config.yaml
n_layer: 12
d_model: 128
n_experts: 128
experts_per_token: 2
d_expert: 192
d_shared_expert: 0
activation: "tanh_gelu"
moe_layers: [1, 3, 5, 7, 9, 11]
router_score: "softmax"
normalize_top_k: false
routed_scale: 8.0
balance_loss: 0.00518
balance_bias: false
n_groups: 8
groups_per_token: 2
init_std_router: 0.01
lr_router: 0.000393
vocab_size: 10381
norm: "layernorm"
norm_eps: 1e-06
tie_embeddings: true
optimizer: "adam_variant"
lr: 0.00251
beta1: 0.9
beta2: 0.99
grad_clip: 1.0
batch_tokens: [32768, 65536, 131072]
seq_len: 1024
train_tokens: 378900000
steps: 5306
dataset: "wikipedia_en"
Below are experts of layer 9 (counted from 0) of a mixture-of-experts language model. Rows are named router (the router's row for the expert), up (a neuron's input weights, with its number) and show model dimensions 0-127. Each number is 128 + 24 x the weight over its row's rms, rounded and kept within 0 to 255.
After each expert's rows: "comes after" lists some tokens at least twice as common just before its tokens as in all text. This comes from a sample of Wikipedia text that the model never trained on. Tokens count by the router's weight.

# expert 89
router [131 165 130 138 127 105 103 136  82 162 111 103 112 149 160 127 158  97 131 151 129 187 136 148 135 123 109 160  84 173 161 156  88 114 131 130 113 153 131 141 136  91 150 144 173 138 121 112  97 130 118 132 180 113 121 126  99 115  88 102 109 137 133  89 125 102 148  70 134 111 121 108 144 146 141 161  86 151 173 105 113 158 118 152 105 166 139 144 104  96 146 138  90 128 155 134 177 107 164 136 115 121 155 149 146 173 139 133 124 148 125 120 133  84 132  95 143 118 100 115 116 141 142 125 154 123 145 109]
up0 [111 115  90  83 149 171 122  66 186 132 119 134 137 146  78 129 136 102 104 172 149 129 153 129 129 136 142  96 168 101  82  87  97 100 110  87 146 133 152 153 141 127 140 135 170 127 145 107 138 149 111 138 125 123 105 127  96 163 115 109 125 120 183 113 119 158 142 133 142 109 111 150 127 122 137 120 106 125 106 153 131 103 115 100 138 152 112 148  92 102 138 162 160 141 151 161 112 144 138 106 119 154 120 100 127 163 154 155 103 114 104 143 134 137  91  89  92 161 179 100 111 119 138 134 135 133 140 135]
up1 [112 122 189 115 135 129 138  88 141 120 120 140 130 121 155 120 140 119 133 109 110 138 122 104 109 120 122 159  99 123 105 123 116 136 144 140 139 144 153 107 140 109 155 102 128 156 140 198 102 145 120 150  94 117 106 177 144 149 126 176 122  66 189 109  89 175 181 112 125 158 146 142 110 171  93 157 124 137 134 124 135 124 124 134 137 117 122 129 153 104 164 114 132 138 104 106  85 116 119 155 119 138  59 145 133 132 126  79 182 112 160  90 136 123 138 117 121 136 124 122 140 112 109 135  92 129 122 131]
up2 [127 155  90 114 169 141  92 119 119 136 132 124 122 161 114 142 154 102 136 159 117  65 148 196 108 123 115 109 140 137 131 143 132 117 158 119 127 139  70 121 161 138 154 137 125 147 110 107 145 149 111 150 126 123 138 159 176 106 128 142 115 139 162 132 118 108  81 128 133  96 135 124  93 151 157 162 144 113 171 104 124 126 118  87 161 121 106 154 125  88 125 124 145 163 136 111 125 142 135 131 108 118 101 134  64  85 115 139 115  96 139 159 102  97 126 109 169 132 113 161 140  94 133 160  91 145 159 151]
comes after: " the", " United", " The", "The", " National", " Supreme"

# expert 81
router [112 144 126 135 129 155 152 115 149 118  91 108 130 140 123 123 115 145 139 132 126 172 151 172 138 105 100 112  82 127 167 104 123  71 165 196 118 134 156 136 120 132 135 135 101 100 111 158 140 119 130 135 137 111 116  98  97 130 114 145 137 172 119  89 113 114 111 149 104  72  92 140 187 159 155 139  91 111 146 126 102 148 150 141 123 105 143 161 112 128  99 166 142  94 123 108 135 145 135  84 143 143 116 156 178 147 117 104 106 154 101 125 119 161 152 115 152  98 160 117 142 103  91 147 106 112 135 121]
up0 [147 112  99  82  76 114 141 143 146 104 158 129 113 129 127 156 129 151  68 100 156  80 167 148 144 115 115 181 112 148 111 142 129 141 162  82 148 112 129 122 123 178 110 115 140 170 142 112 137 127 137 131  82 114 140 148 124 132 144 126  97  87 126 121 142 155 148 114 116 115 150 109 121  98  93 129 141 126 155 124 153 115 132 176  89 152 142 111  77 109 115 154 117 121 131 171 143 120 143 130 146 114 144  95 129 139 105 144 106 139 129 166 134 127 115 110 156 160 138 148  74  92 153  89 154  93 137 129]
up1 [144 163 161 113 108 135 136 156 105 157 151  97  91 110  86 133 114 125 133 112  84 129 150 126 127 147 170 164 131 103  82 119  99 124 125 139 134 121 148 119 118 124 106 121 156 135 165 112 129 116 110 134 133 100 156 153 113 153 174 121 156 135 151 123 118 119 115 118 137 120 153 148  98 119 116 172 161 138 105 127  70  86 173 109 148 115  85 105 168 123 135 135 104 151 125 113 119 164  72 152  88 145 145 150  93 132 164 123 126  65 145 160 127  95 159 123 134 155 133 100 146 132 128 156 118 103 141 159]
up2 [136 140 139 132 154 118 122 150 110 123 153 111 128 100 134 102 130 124 102 107 164 120 106 139  66 157  89 152 113 175 129 141 122  76 121 123 142 102 155 142 125 166 118 109 124 133 128 169 129 139  81 112 164 120 112 145 139 137 117 132 117 113 131 142 166 117 112 147 125 163 167 130 131  82 173 146 111  82  98 132 146 105 161 131 139 125 161  75  64 119 128 160 107  99 141 115 178 142 125 136 132 101 113 136 143 113 132 111 136 128 144  88 130 149 127 174 131  92 141 161  65 125 134 111 142 121 170 125]
comes after: " in", "In", " In", " on", " January", " June"

# expert 97
router [108 143 110 138 135 126 167 173 147 106 122 110 123 106 104  87 115 141 131  95 116 125 125 125 126 161 165 130 127 102 102  86 148 141 120 116 162  81 133 129 115 145 123  88 157 171 150 156 117 157 160 118 142 155  85 108 105 169 124  95  99 118 119 140  97 168  92 123 101 174  97  99 123 141 122 121 107 107 131 167 138 166 105 174 116 148 136 152 143 101 107 144  97 127  98 100 113 108 142 102 145 159 147 129 120 147 100 108 166 146  86 122 118 137 130  81 119 133 152 127 124 157  92  93 119 139 146 169]
up0 [ 97 160 147  77 117 124  98 128 140 148 144  98 168 161 120 146 126  98 140 197 149 105 125 150 179 125 134 150 132 134 177 126 112  84 118 140 141 142 102  88  81 131 124 130 188  90 108 101 132 127 103 113  87 105 159 127 169  80  85 161 169 119 113 114 158 139 160 126 126 114 111 142 122 119 136 116 103 137 142 137 118 134 117 143 130 123 111 114  99 114 159 103 126 161 136 146 141 154 126 151 110 119  95 101 128 145  97 162 109 139 185 111 123 104 127 140 152 114 159 165 117 122 125 121 113 126 130 121]
up1 [ 92 153 106  82 155 100  93 118 128 150 183 125 163 130 170 160 165  98 118 130 122 104 138 155 106 136 131 145 129 106 133 129 130 100 172 129 134  83  96 137 162 152  89 123 131  91 110 104 156  98 135 154 134 100 145 158 139  91 179 145 124 129 118 128 158 125 143 173 135 123 153 139 172 109 160 152 159 132 122  95 109 113 161 142 107 130 125 167 137 119 165 111 140 116 121 108 149 119 149  94  95  94  89 127 130 109 147 126 132 130 163 108 151 120 130 144 153 118 145 122 122 104 146 167 113 151 112  70]
up2 [113 161 124 124  96  91 133 102 133 132 119 133 124 101 151 112 164  99 156 129 107 164 134 123 106 121 150  97 151 154 124 114 113 129 147 133  99 146 107 106 176 160 184 148 112 136 163  79 179 131 123 135 134 108 132 123 186 112 120 154 160 132 136 118 131 163 135  94 164  99 140 164 106 145 129 169  74 104 102 143 142  83 101 144  91 158 104 143 144  84 119 116 124 163 161 127 104 115 172 128 124 123 124 163 136 106 133 121 117 177 112 142 104 106 118 148 106 102 138  84 119 131 134 129 144 127 123 153]
comes after: " |", "',", "a", "o", "son", "i"

# expert 103
router [124 118 107  99 169 102 154 140 156 108 126 119 140 137 171 110 148 144 108 148 115 121 132  90 140 122 158 128  90  86 114 126 146 145 149 180 103 120 138 121 104 122 138  80 172 132 160 113 169 123 104 110 165 107 134 110 118 170 113 129 137 156 123 142 188 118 118  99  93  90 123 128 119  90 123 119 166 106 103 121 111 156 130  96 102  94  87  89 154 109 170 128 177 169 130 111 175 151 137 135 114 118 165 112 106 105 165 141 136 136 131 161 123 123 121 157 138 112 125 172 116 126 116 123 131 131  96 116]
up0 [ 44 105 100 122 159 125 122 151 107  97 127 109 120  87  83  95 186 117 160  85 159 156 174 129 152 105 155 171 125 128 121 137 152 146 182 108 119 151 150 110 148 114 178 128 128 103 117 108 166 146 171 128 132 106 148  99 153 128 141 115 147 139 139 122 143 126 143 134 127 111 137 162 121 115 114 144 107 118 143 121 108 114 105  94 138 128 111 164 126 128 141 107 144 139  71  93  99 155 139 116 105  91  88 130 156 145 147 102 150 131 154 131 126 141 101 105 141 134 124 104 105 124 148 126 139 139  97 148]
up1 [113 104 112 133 131 121 124 128 126 129 160 145 167 170 147 127 138 104  99 173 137 112 128 155 121 116 110 130 138 114 130 172 131 112 158 146 129 123  73 129 147 136 110 115 107 130 106 150 144 102 154 144  76 102 130 158 168  79 127 136 122 163 104 103 135 129 124 122 123 126 135 114 118  97 117 137 136 111 149 138 165 103 114 149 145 136 102 127 137 168 107 130 134 117 130  90 118 200 150 172 155  79 116 162 139 165  60 103 148 156 114 117 108 141 156 108  78 105 110 117 124 104  91 158 119  88 124 103]
up2 [ 79 135 144 138 114 137 103 118  77 156 196 113 134 106 132 144 132  98 121 139  98 123 128 178 125 133 162  95 124 165 144 136 116 149 147 131 141 136 187 125 179 141 119 127 134 130 138 152 114 122 170 128  53  89 157 134 104 123 153 134 140 126 142  99 105 176 130  93  96 108  92 150 116  96 101 145 111 147 126 117 107 127 154 128 126 141 108 136 137 128 170 129  91 145 120  99 142 129 126 136 180 132 118 115 131 160 161 151 133 143 129 131 125 156 124 142 105  89  91  97 122 142 165 129 117 105 130  92]
comes after: " K", " O", " N", " Y", " H", " S"

# expert 105
router [ 90 116 104 123 113 107 159 152 125 111 124 126 119 106 121 105 126 153 135  95 148 107 110 131 126 172 144 136  99 113 121  97 160 150 115  90 119  57 134 163 133 104 133  97 129 165 136 162 141 169 142 115 127 179  93 139 152 157  92  85 116 102  91 133 108 137  87 139 139 166 106 105 131 124 130 126 123 117 123 192 121 159 114 156 106 138 138 131 106 116 100 138 118 138 104 104 111  86 133  91 134 157 159 131 122 117  99 100 176 116 102 152 116 155 129  97 101 137 157 124 132 172 120  87 127 112 143 157]
up0 [134 149 149 111 144 166 107 161 104 107 117 110 139 111 142  91 156 112 138 151  81 103  85 118  92 120 137 130 160 126 113 112  83 128 150 135 138 143 107  87 105 171 128 134 132 106 118 101  90  82 155 150 135  84 154 151 122 141 144 128 148 106 124 149 123  91 150 113 127  94 101 114 112  94 160 112 136 119 173 120 143 121 168 151 152 117 103 129 117 166 143  77 139 140 132 141 134 154 140  97 104 108 101  95 176 111 126 189 112 118 138 110 160 134 144 155 172 104 138 136 145 124 104 164 138 149 159 121]
up1 [174 149 139 140 126 180 144 171 123 130 123  91 143 143 144  95 115 112 152 110 151 142  93  94 155 121 112 106 131 136 167 138  80  87 157 151 137 116 111  71 148 126  82 112 141 137  82 137 128 148 157 160 127  98 147 150 144 118 148 163 151 129 130 152 112 116 175 110 126 114 141 135 150 138 104 141 138  99 137 115 140 112 110 110  86 151 125 121 116  92 141 145 111 135 139 170 129 166 118 130 118  76  95 147 147 109 141 150 106 110  99 131 175 143 150 150 156 125  81 145  80 100 156 136 151 124 144 111]
up2 [172 127 128 111 121 122  98 190 130 123 134 112 110 132 141 132 105 100 134 135 123 117 117 127 170 111 148 139 103 118 144 146  89 124 142 121 140 135 141 119 117 135 115 154 139 143 119 125 118 125 132 160 127 103 144 123 136 120 105 137 145  85 150 164 141 138 146 150 159  87 136  94 127 158 178 184 115 173 174  88 145 132 120 124 110 124  60  78 103 142 127 131 142 140 133 146 120 144 116 154 134 113 108 161 133 139 168 167 124 122 101  99 188 118 149 133 120 128  71 104 131  58 109 160 142  98 120 133]
comes after: " |", " ", ":", "|", "/", " and"

# expert 27
router [141 142 139 130 150 125 104 113 130 155 151 112 113 122 166 162 106 143 124 158  95 123 111 122  88 132 106 128 175 100 156 134  82 108 132 107 116 178 109 128 113 164 135 151 110 121 136 112 120 138 131 106 114 100 168 122 118 135 127  92 126 121 163 142 131 127 157 108 127 121 158 146 138 107 112 120 122 127 127 108  87 112  80  90 161 113 150  99 121 156 131 102 154 168 134 168 123 165 136 175 137 109  83 129 104  97 121 179 105 148 167 134 113 111  91 108 135  98 123 139 169  61 134 147 146 110 158 170]
up0 [142 106 156 117  94 157 112 132 154  95 129  87 111 149  91 100 112  52 117 102 145 100 133 148 157 135 178 136  97 158 133  97 154 110 141 130  94 129 135 134 121 169 115 142 109  94 134 144 108 105 117 140  60 109 131 114 128 186 115 164 117 146  94 118 107 154 130 164 142 123 145 154 109  96 147 136 148 143 116 150 129 147  96 137 143 125 105 109 151 148 185 153 116 114 123 177 119 167 120 144 122 114 148 151 134 138  94 165 112 107 115 133 171 139 157 110 126 103  94 113 139 121 146 149 129 108 122 127]
up1 [ 98 143 121  96  89 115 133 125 127 146 123 107 137 109 149  90 149  84 109 165 109 127 145 146 130 128 139 162 147 104 101 119 120 128 124 158 130 149 136  72 112 130 142  76 113 134 137 120 140  90 143 174 118 123 118 190  74 110 139 127  98 138  96 107 147 150 136 174  99 142 126 105 137 117 152 138 117  91 178  83 134 136 129 105 110 154 127 117 101 118 106 140 168 157 131 146 110 164 150 163 150  80 115 143 141 117 146 138 149 121 129 149 140 138 120 159 127 160 127  93 152 114 133  76  67 135 137 125]
up2 [143 140 144  91 129 143 130 100  72 131  87  90 135 116 143 112  98  69 143 141 136 131 127 149 108 120 148 134 121 160 133 154 144 141 135 142 106  98 103 148 162  95  67 186 127 160 130 147  81  58 136 157 115 107 123 123 120 162 139 154 113 137  92 131 150 114 120 140 110 131 137  97 135 177 188 146 131 133 137 155 111 125 114 133 152 111 146 119 175  83 163 129 116 113 107 139 101 132 127 130 128 137 130 115 138 114 124 129 130  88 147 130 161 120 145 136 151 154 106 188 145 135 143 121 110 132 127  93]
comes after: "-", "\n", " Clade:", " Order:", "C", " Phylum:"

# expert 98
router [ 98 137 118 129 130 102 166 184 131 110 125 134 123  91 134  98 130 146 154  99 136 118 116 120 120 163 147 132 103 117 121  81 148 148 110  90 130  64 135 158 131 107 120 106 126 162 145 171 121 174 139 109 154 180  92 144 136 147  92  97  97 115  85 130 100 127  83 138 134 169 106 100 132 121 130 132 132 117 123 189 123 162 118 162 115 123 144 145 104 104  94 146 127 125  93 116  95  95 138 102 124 158 154 119 106 125 110 110 160 135  92 140 127 142 118 108 101 125 155 133 121 177 111  99 129 107 150 145]
up0 [158 151 185  90 114 131 158 115 159 116 139 123 143  86 155 138 108 116  97 117 141 106 122 117 129 118 127 125 125 169 142 140  88 111 179 150 136 141 125 114  70 154 124 120 170 118 107 100 105  85 111 123  87  74 176 167 134 131 150 157 136 136 140 134 155  92 150 121 160  96 129 139 117 133 127 127 133 116 120 123 146  94 131 107 118 128  62 118 117 147 146 120 101 135 160 123 142 144 112 140 114 105 116 148 150 131  97 152 124 157 125 149 185  89 126 141 118 119  93 128 104 102 156 180 143 142 103 119]
up1 [125 144 177 128 111 122 170 153 133 141 130 175 138 142 143 174 147 131 141 137 110 111  76 154  99 100 153 124 139 118 162 137 144 113 153 143 129 124 141 103  83 157 105 124 148 121 101 124 122 121 176 155  82 124 120 101 111  79 159 123 117 141 126 128  99 121 151 128 133 136 152 163  98 129 116 113 140 126 132  81 164 121 160 116 136 150  65 173  83 138 140 119 112 117 148 162 128 133 109 146 136  99 118 105 108 149 164 126 117 149  99  97 128 104 147 114 109 102 113  99  76 133 186 111 107 118 125  96]
up2 [167 143 152 124  99 131 138 113 119 130 122 129 148 140 146 115 150 102 157 141 115 127 109 154 138 109 117 127 148 110 161 158 109 111 152 136 129 108 136  53 151 165 127 153 153 138 115 123 138 118 136 177 121  75 176 147 123 107 175 156 160 137 151 126 149 110 178 152  84 109 128 146 159 111 123 105 126 118 145 109 106 116 108  99 128 116 113 113 129  87 156 102 134 154 143  84 102 158  96 112  85  95 104 156 163 129 106 108  99  79 153 128 166 116 167 143 136 108 105 158 138  92 131 140 140 120 120 101]
comes after: " |", " —;", " -", " 0;", ";", ":"

# expert 114
router [134 114 147 130 100 147 115 138 159 107 136 106 154  71 115 168 144 150  99 127 137 124 133 121 110  83 117 126 185  95 113 114 118 123 108 148 151 133 124 133 154 171 138 136  91 102  99 123 128 109 125 152 103 118 126 128 131 155 124 119 117 142 116 135 111 142 140  90  96  77 138 127 127 130 117 116 133  95 138 125 129  96  95  95 137 177 116 114  78 144 105 144  96 136 137  95 160 121  92 130 152 151  83 145 157 183 159 161 112 114 164 146 140 149 109  97 110  98 146 181 136 141 121 171 154 130 128 183]
up0 [139 113 165  96 137 130  74 122 125 103 129 127 109 109 176 101 132 124 130 128 110 131 147  98  90  87 142 111  64 130 101  83  92 111 149 119 119 106 114 134 165 139 165 159 119 160 113 114 160 100  99 158 151 102 125 116 155  88 167 131 174 151 106 117 103 120 160 154 142 136 162 127 134 165 116 133 109 156 117 152 129  89 159 107 147  96 138 105  88 149 144 136 110 163 143 149 145 160 190 152 145 126 122  92 119 140 144 144 104 122 140 171 138 119 127 140 110 137 121 130 141 123 164 143 114  97 132 137]
up1 [136 132 106 138 122 148 140 168  98 121 117 163 142  99 163 151 142 123 121 139 107 113 168 153 142  85 139 163 121 122  88 135 106 145 153 114 169 151 107  91 139 154 122 141 147  97 118 121 129 114 129 129 105 114 183 120 155 120 175 186 156 140 153 120 187 145 119  88 109  99 122 128 144 115 122 143 132 152 128 129 143  97 113 108 106  86 148  89 123 103 135 152 175 129 127 150 109 149  99 128 111 100 146 127 126 111 110  82 105 119 104 161 134 152 134  90 191 106 140  95 117 124 124 107 158 153  91 132]
up2 [136 141 133 157 130 167 150 116 127 144 121 155 136 126 145  55 116  98 130 168 158 134 175  66 144 111 129 127 110 143 110 107 130 119 150 140 122 139 132 135 128 138 131 127 130 140  95 100 120 103  75 164 138 105 142 178 144 130 151 146 111 121 151 137 138 127 127 173 111 137 145 136 164 108 168 144 143 138 146 105 106  99 105 141 143 143 126 166 103  75 123 133 148 116 155 123  91 116 137 100 118 136 126 115 208 121 144 125 132 134 136  97 173 138 152 101 125 109 103 150 132 123 150  80  82 114 124  84]
comes after: "\n", " /", " medal", " career", "-", " Apps"

# expert 5
router [153 114 124 115 153 103 150 138 142  95 126 147 153 131 137 140 138  92 115 142  80 123 166 146 112 146 133 152 163 159 138  85 153 143 123 105 147 152 134 131 132 141 134 161  98  95 106 129  93 138  96 107 129 149 146 133 149 168  93  95 165 135 114 124 157 141 102 114 108 155  91 173 128 107 118 117 127  90 148 101 118 111  86 147 111 159 116 147  84 112 170 112 112 112 118 110  92  83 116 112 157 113 120 132 143 153 151 115 173 126 146 142 142 103 107 151  89  88 161 148 122 162 162 151  97  95 156 167]
up0 [124  96 129 144 106 153 118 143  58 132 135 108 118 133 163 156 110 160 102 174 122 154 142 127 183 120 124 111 128 160 121 169 119 134 148 146 124 127  95 106 192 152  93 118 124 118 118 127 125 128 144 148  99 122  90 100  84 118 112 105  87 110 111 145 127 133 127 162  88 135 108 135 122 148 137  98 145 140 175 121 156 117 120 121 153 147 163 135 102  89 122 140 160 136 123 126 110 136 164  93 165 126 153 107 117 129  93 163 133 191 160 129 129 129 100 137  96 128 134 152 140 105 131 136 184 149 108 137]
up1 [123 156 121 112 129 153  88 109 126 137 110 143 121 118 107 102 136 105 170 128 130 158 100 163 116 109 135 117 121 193 147 128 128  60 117 146 145 165 107  82 206  85 107  98 136 138 133 147 124  87 147 119 113 134  83 133 132 112 115 145 129 130 144 103 159 146 108  97 152 129 118 128 126 153 152 163 104 110 121 167 139 120 153 122 148  77 168  91 166 146 118 125 100 149 160 164 139 163 104 132 124 116 155 141 131 130  93 108 126 122 107 116 128 103 130 137 123 121  97 104 127 118 109 152 118 128 115  72]
up2 [ 95 146 212  67 140 104 156 126  92 121 158 121 142 149  92 117 125 180 105 114 140 158 146 117 123 127 146 118 137 134 148 121 116 116 130 134 111 137 140 142 149 126 134 115 120 121  73 110 106 137 125 128 130 114 115 164 132 150 164 123 158 160 134  89 109 151 129 160 107  97 104 138 137 139 150 153 131 139 128 145 123 115 134 106 101 118 136 180 129 219 151 139 122 122 112 158 129 132 149 122 146 123 146  91 122 123 117 120 140 164  91 104 118 100 144 109 117 159  83 141  96 126 135  93 122 104  72 121]
comes after: "\n", " Apps", " GF", " 3rd", " Pld"

# expert 30
router [126 156 117  95 152 137 117 105 125 127 128 141 100 154 115 109 122 125 118 126 136 153 159 113 131 151 119 113 121  88 131  94 101 132 133 154  85 136 146 114 110 130 150 124 167 102 148 124 164 123 155 130 152 109 130 122  65 119 146 135 183 162 127 119 100 102 131 130 158 134 163 122  92  93 169 120 163 136  88 140 107  95 124 117 168  94 143  90 177 176 164  87 172 142 126 154 157 120 174 106 114 126 122 111 149 118 140 136 133  74 147 136 108 164 111 127 156 115 130 134 157 108 105 157 125 109  86 144]
up0 [162 146 169 128  94 140 132 133 148 136 170  98 106  95 128 101 123 138 121 115 131  89 123 180 160 138 170 140 120 139 159 147 143 124 160 142 117 132 114 142 112  90 110 136 108 114  96 115  97 104 159 117 141  86 124  92 114 147 145 182 134 154 112 154 132 121 115 113 129 113 155 127 137 113 121 146  95 112 107 164 131 137 109  78 139 138  65 123  97 112 156 124 138 129 168  93 106 141  87 182 117 124  88  98 168 130 111 135 174 128  89 139 135 110 156 105 129 150 146 118 156 119 144 182 138 123 115 130]
up1 [155 156 190 101 105 125 134 131 108 156 123 118 116  93 133 130 131 124 108 127 115 163 119 129 157 123 174 160 100  92 103 130 112 130 156 130 141 112 139  92 137  96 132 112 124 131 137 189 103 135 102 134  97 122 114 142 127 160 127 118 111  54 195 146 124 146 117 130 131 121 138  85 142 140 111 163 132 127 145 141 124 133 144 156 129 116 152 103 137 111 134 113 130 126 152 131 148 192 133 140 147 112 112 159 120 114 120 171  62  93 137 133 138 122 108 122 155 156 165 131 104  98 126 128  90 101 148  73]
up2 [111 130 131 137 163 104 143 151 132 138 176  88 152 162 150 135 102 151 159 183 111 116 111 143 104 123 106 126 139 131 179 101 142  57 157 198 143 113  86 124 101 148  94 157 106 114 139 118 147  98 128 129 117 100 130 165 134  96 135 142  71 147 110 155 131 142 144 117 131 143 123 111 157 144  98 144 118  64 155 141 130 133 102 136 134  90 135  96 122 120 106 162 131 171 113 122 133 147 115 122 135 123 127 106 157 129  97  91 103 159 129  99 143 113 149 127 131 128 140 124 130 144 125 156 146 113 170 142]
comes after: " H", " P", " L", " J", "H", " Th"

# expert 90
router [105  96 106 115 121 170 102 131 139  94 169 128 152 133 162 142 150 133 113 151 142 102 122 138  88 150 108 161 171 101 109 134 139  87 138 127  91 137 159 136 122 145 155 163 111  97 107  98 155 111  96 135 115 149 145 143 109 166 167 116 106 104 139 122 130 142 114 119 101 119 100 136 171 103 117 110 112 117 149  84 129 138  96 151 127 138 123 156 119  90 123 128 136 151 153 163 115 171  93 103 162  90 119 163 137 127 142 154 105  97 146 133 118 139 145  82 148 109  74 105 116 133  88 162 160 110 175 132]
up0 [151 122 103 104 120 133 155 135 156 145 151 110 123 110 127 161 150 136 126 139  98 130 125 156 126 151 109 136 131 194 134 112 121 116 119 170 121 134 158 127 141 101 133 140 134 131  98 160 124 144 128 139  96 113 134 130 185 100 138 117 146 123 106 130 122 122 125 164 112 128 114  86 120 170 119 160  84 134 142 142 132  75 141 130 181  76  90 106 134 123 101  76 123 128 149 140 129 169 143 106 116 164 131  54 136  89  62 119 170 114 122 127  96 147 130 146 122 101 129 111 172 118 115 140 153 124 121 122]
up1 [133 147 112 116 150 108 102 130  87 141 109 140 125 157 126 111 119 128 129 126 129 153 210 120 151  95 163 130 118 105 137 124 137 161 137 132 121 155 134  83 117 171 117 130 155 131 139 101 100 115 153 124 187 128 130 160 106  84 154 143 122 127 128 103 131 133 138 136 123  97 110  91 143 130 121 124 184  95  72 123 158 129 127 144  91 181 136 118 137 110 133 129 118 113  97 162 148 160 130 106 132 129 112 118 121  97  92 112 142 133 113 192 132  77 124 133 194 146 121 108  97 118 147  97 140 141 138 144]
up2 [149 144 136 122 139 138 154 125 114 137  82 108 105 128 126  94 120 104 160 133  88 141 151 114 165  96 134 127  91 131 138 176 140 146 158 151 150 127 117  75 148 103 123 101 157 177 149 131 101 140 171 156 161 111 109  79 129 110  50 120 127 109 126 165 158 138 147 115 121 140 117  97 129 147 168 146 119 115 155 131 140 134 123 118  94 121 159  98 127 109 136 121 102 114 114 101 161 118 126 135 116 139 161 136 110 123 116 129 117 145 136 104 162 116 145 146 107 159 155 157 138  99 136  84 139 196 111  87]
comes after: "\n", "\n ", " Known", " names", "\n     ", "\n   "

# expert 101
router [127 124 116 161 111 150 137 169 142 129 133  99  92 139 155 146 136 103 165 121 149 143 114 158 157 129  91 127 106 126 118 107  93 141 117 178 106 139 173  95  92 122 158 168 137 154 148 137  94 121 132 117 123 142  99 125 102 147 104  91 165 167  97 150 107 141 113 151  80 150  88 102 121 115 137 128 110  94 151 139  91 144 109 185 114 121 118 129 119 106 161 130 114 141 119 161 164 101 164 102 133 118 125  95 126 117 140 122  86 160 122 119 131 133 108 163  88 121  89 150 173 128 133 101  92 110 140 157]
up0 [126 167 139  91 118 133 144 123 149 166 154 150 115 117 118 138 129 161 132 120 109 138  91 138 120  95 107 202 150 129 101 156 112 111 145 122 135 137 125 130 135 165 150 142 101  95 119 144  96  94 180 106 141  98 116 130 126  92 152 105 163 148 137 119 189 158 143  81 124 142 154 115 150 120 141 126 138 145  96 162 117 120 128 127 142 114 135 116 154 128 146  85 118 138  94  94 176 145  93 171 116 131 151 155 106 110 105 132 130 139 103 144 132 108 150 116 108  89 176  94 104  86 167 119 130 137 125  93]
up1 [117 126 146 130 101 152  92 110 125 144 165 141 130  91 144 121 109 137 105 147 100 170 176 155 157 107 130  89 136  98 147 142 136 104 152 116 113 171  77 116 126 100 117 114 143  96 137 126 162 146  78 123 135 113 118 153 131 128 129 159  98 139 127 104 122  96 139 149 148 139 157 160 195 115 113 115  92 126 122 133 118 150 139 102 131 148 122 147 122 173  88 141 129 124 111 142  86 136 141 102  90 107 116 146 148 134 156 113 131 156 120 129 128 139 130 118 160 115  99  65 113  61 142 168  99 112 153 151]
up2 [149 116 120 124 106 196 128  98 153 100 139 123 161 102 111 136 115 124 128 145  92 163 148 154 131 122 159 141 129 104 106 138 136  79 142 128 160 168 123  92 146 114  57 137 143 177 115 141 135 129 104 126 115 115 136 110 114  81 139 157 120 110 125 107 142 146 112 110 116 124 127 148 144 158 112  88 107  93 120 126 107 138 137 127 139 156  95 138 182 143 124 128 170 129 105 143 118 145  69 107 146 130  97 151 140 144 133 118 146 135 138 125 144 163  84 122 169  90 127 117 143  62 114 122  88 117 137 102]
comes after: " the", " in", " New", " of", " The", ","

# expert 57
router [107 132 171 143  96  93 171 143  68 142 131 135 141 129 150 123 159 135 162 147  91 111 143  94 131  88 115 121  82 143 141 135 121 167 145 141 156 112 174 113 126 135 153 165 101 117 124 114  64 110 144 158 140 127 146 119 123 143 126 134 129 129 137  98 132 145 120 150 117 112 120 131 119 113 115 120  63 137 192 135 128 136 157 150 119 162 140 145 171 130 136 126 159 131 119 135 147 137 127 124 131  69 113 137 117 136 146 164 122 146 128 162 126  90 179 145 114 155 118  80  85 150 119 115 125 142 158  92]
up0 [151 144 149  85 114 167 136 156 129 117 126 151 104 151 129 154 106  86 138 135 117 120 150 126 139 106 160 149 131 191  88 147 114 100 150 150 100  92 148 107 134 152 154 134 110 155 116 135 123 114 113 125 107 122 178 135 149 157 122 137 156 186 119 110 139 105  90  53 124 102 143 107 132 136 160 137 137  77 153  96 135 124 112 130 134  93 120 137 131 120 135 112 133 157  98 151 104 123 124 126  92 136 111 167 138 118 100 138 122 118 133 143 154 121  85 117 166 106 162  98 135 135 138 181 108  83 155 102]
up1 [104 149 119 137 115 137  86 110 138 113 154 117 138 151 180 149 108 120 107 106 161 141 123 135  95 135 101 109 158  93 115 138 131  99 170 154 145 129 109 101 179 132  99 104 128 128  79 111 121 129 174 124 127 126 136 113 134 134 148  87 141 166 173 183 112 106 161 138 122 105 159 150 141 175 112 157 137  96 141 149 117 114 112 136 124 118 142  70 118 147 102 136 100 114 156 104 154 141  90 118 156 156 129 107 126 119  84 144 151 156 140 111 150 166 136 112 150 127 161 110  76 125 101 111 112 133  88 141]
up2 [121 102 116  96 129 116 115 184 130 156 155 119 128 175 128 108 123  98 158  75 131 167 108  95 134 111 142 118 155 127 128 155 166 138 200 170  78 133  92 127 155 113 113 120 131 101 116 132 106 120  73 118 115 118 120  96  98 124 161 108 150 164 137 137 116 140 114 139  81 129 145 109 129 161 125 129 134  81 141 123 123  93  68 140 107 144 114 117 160 137 123  98 118 160 158 102 128 144  86 161 124 110 115 128 157 132 156 109 144 105 132 131 139 137 147 130 150 115 124 144 116 125 179 145 131 151 162 123]
comes after: " the", " a", " The", "ed", "ing", " on"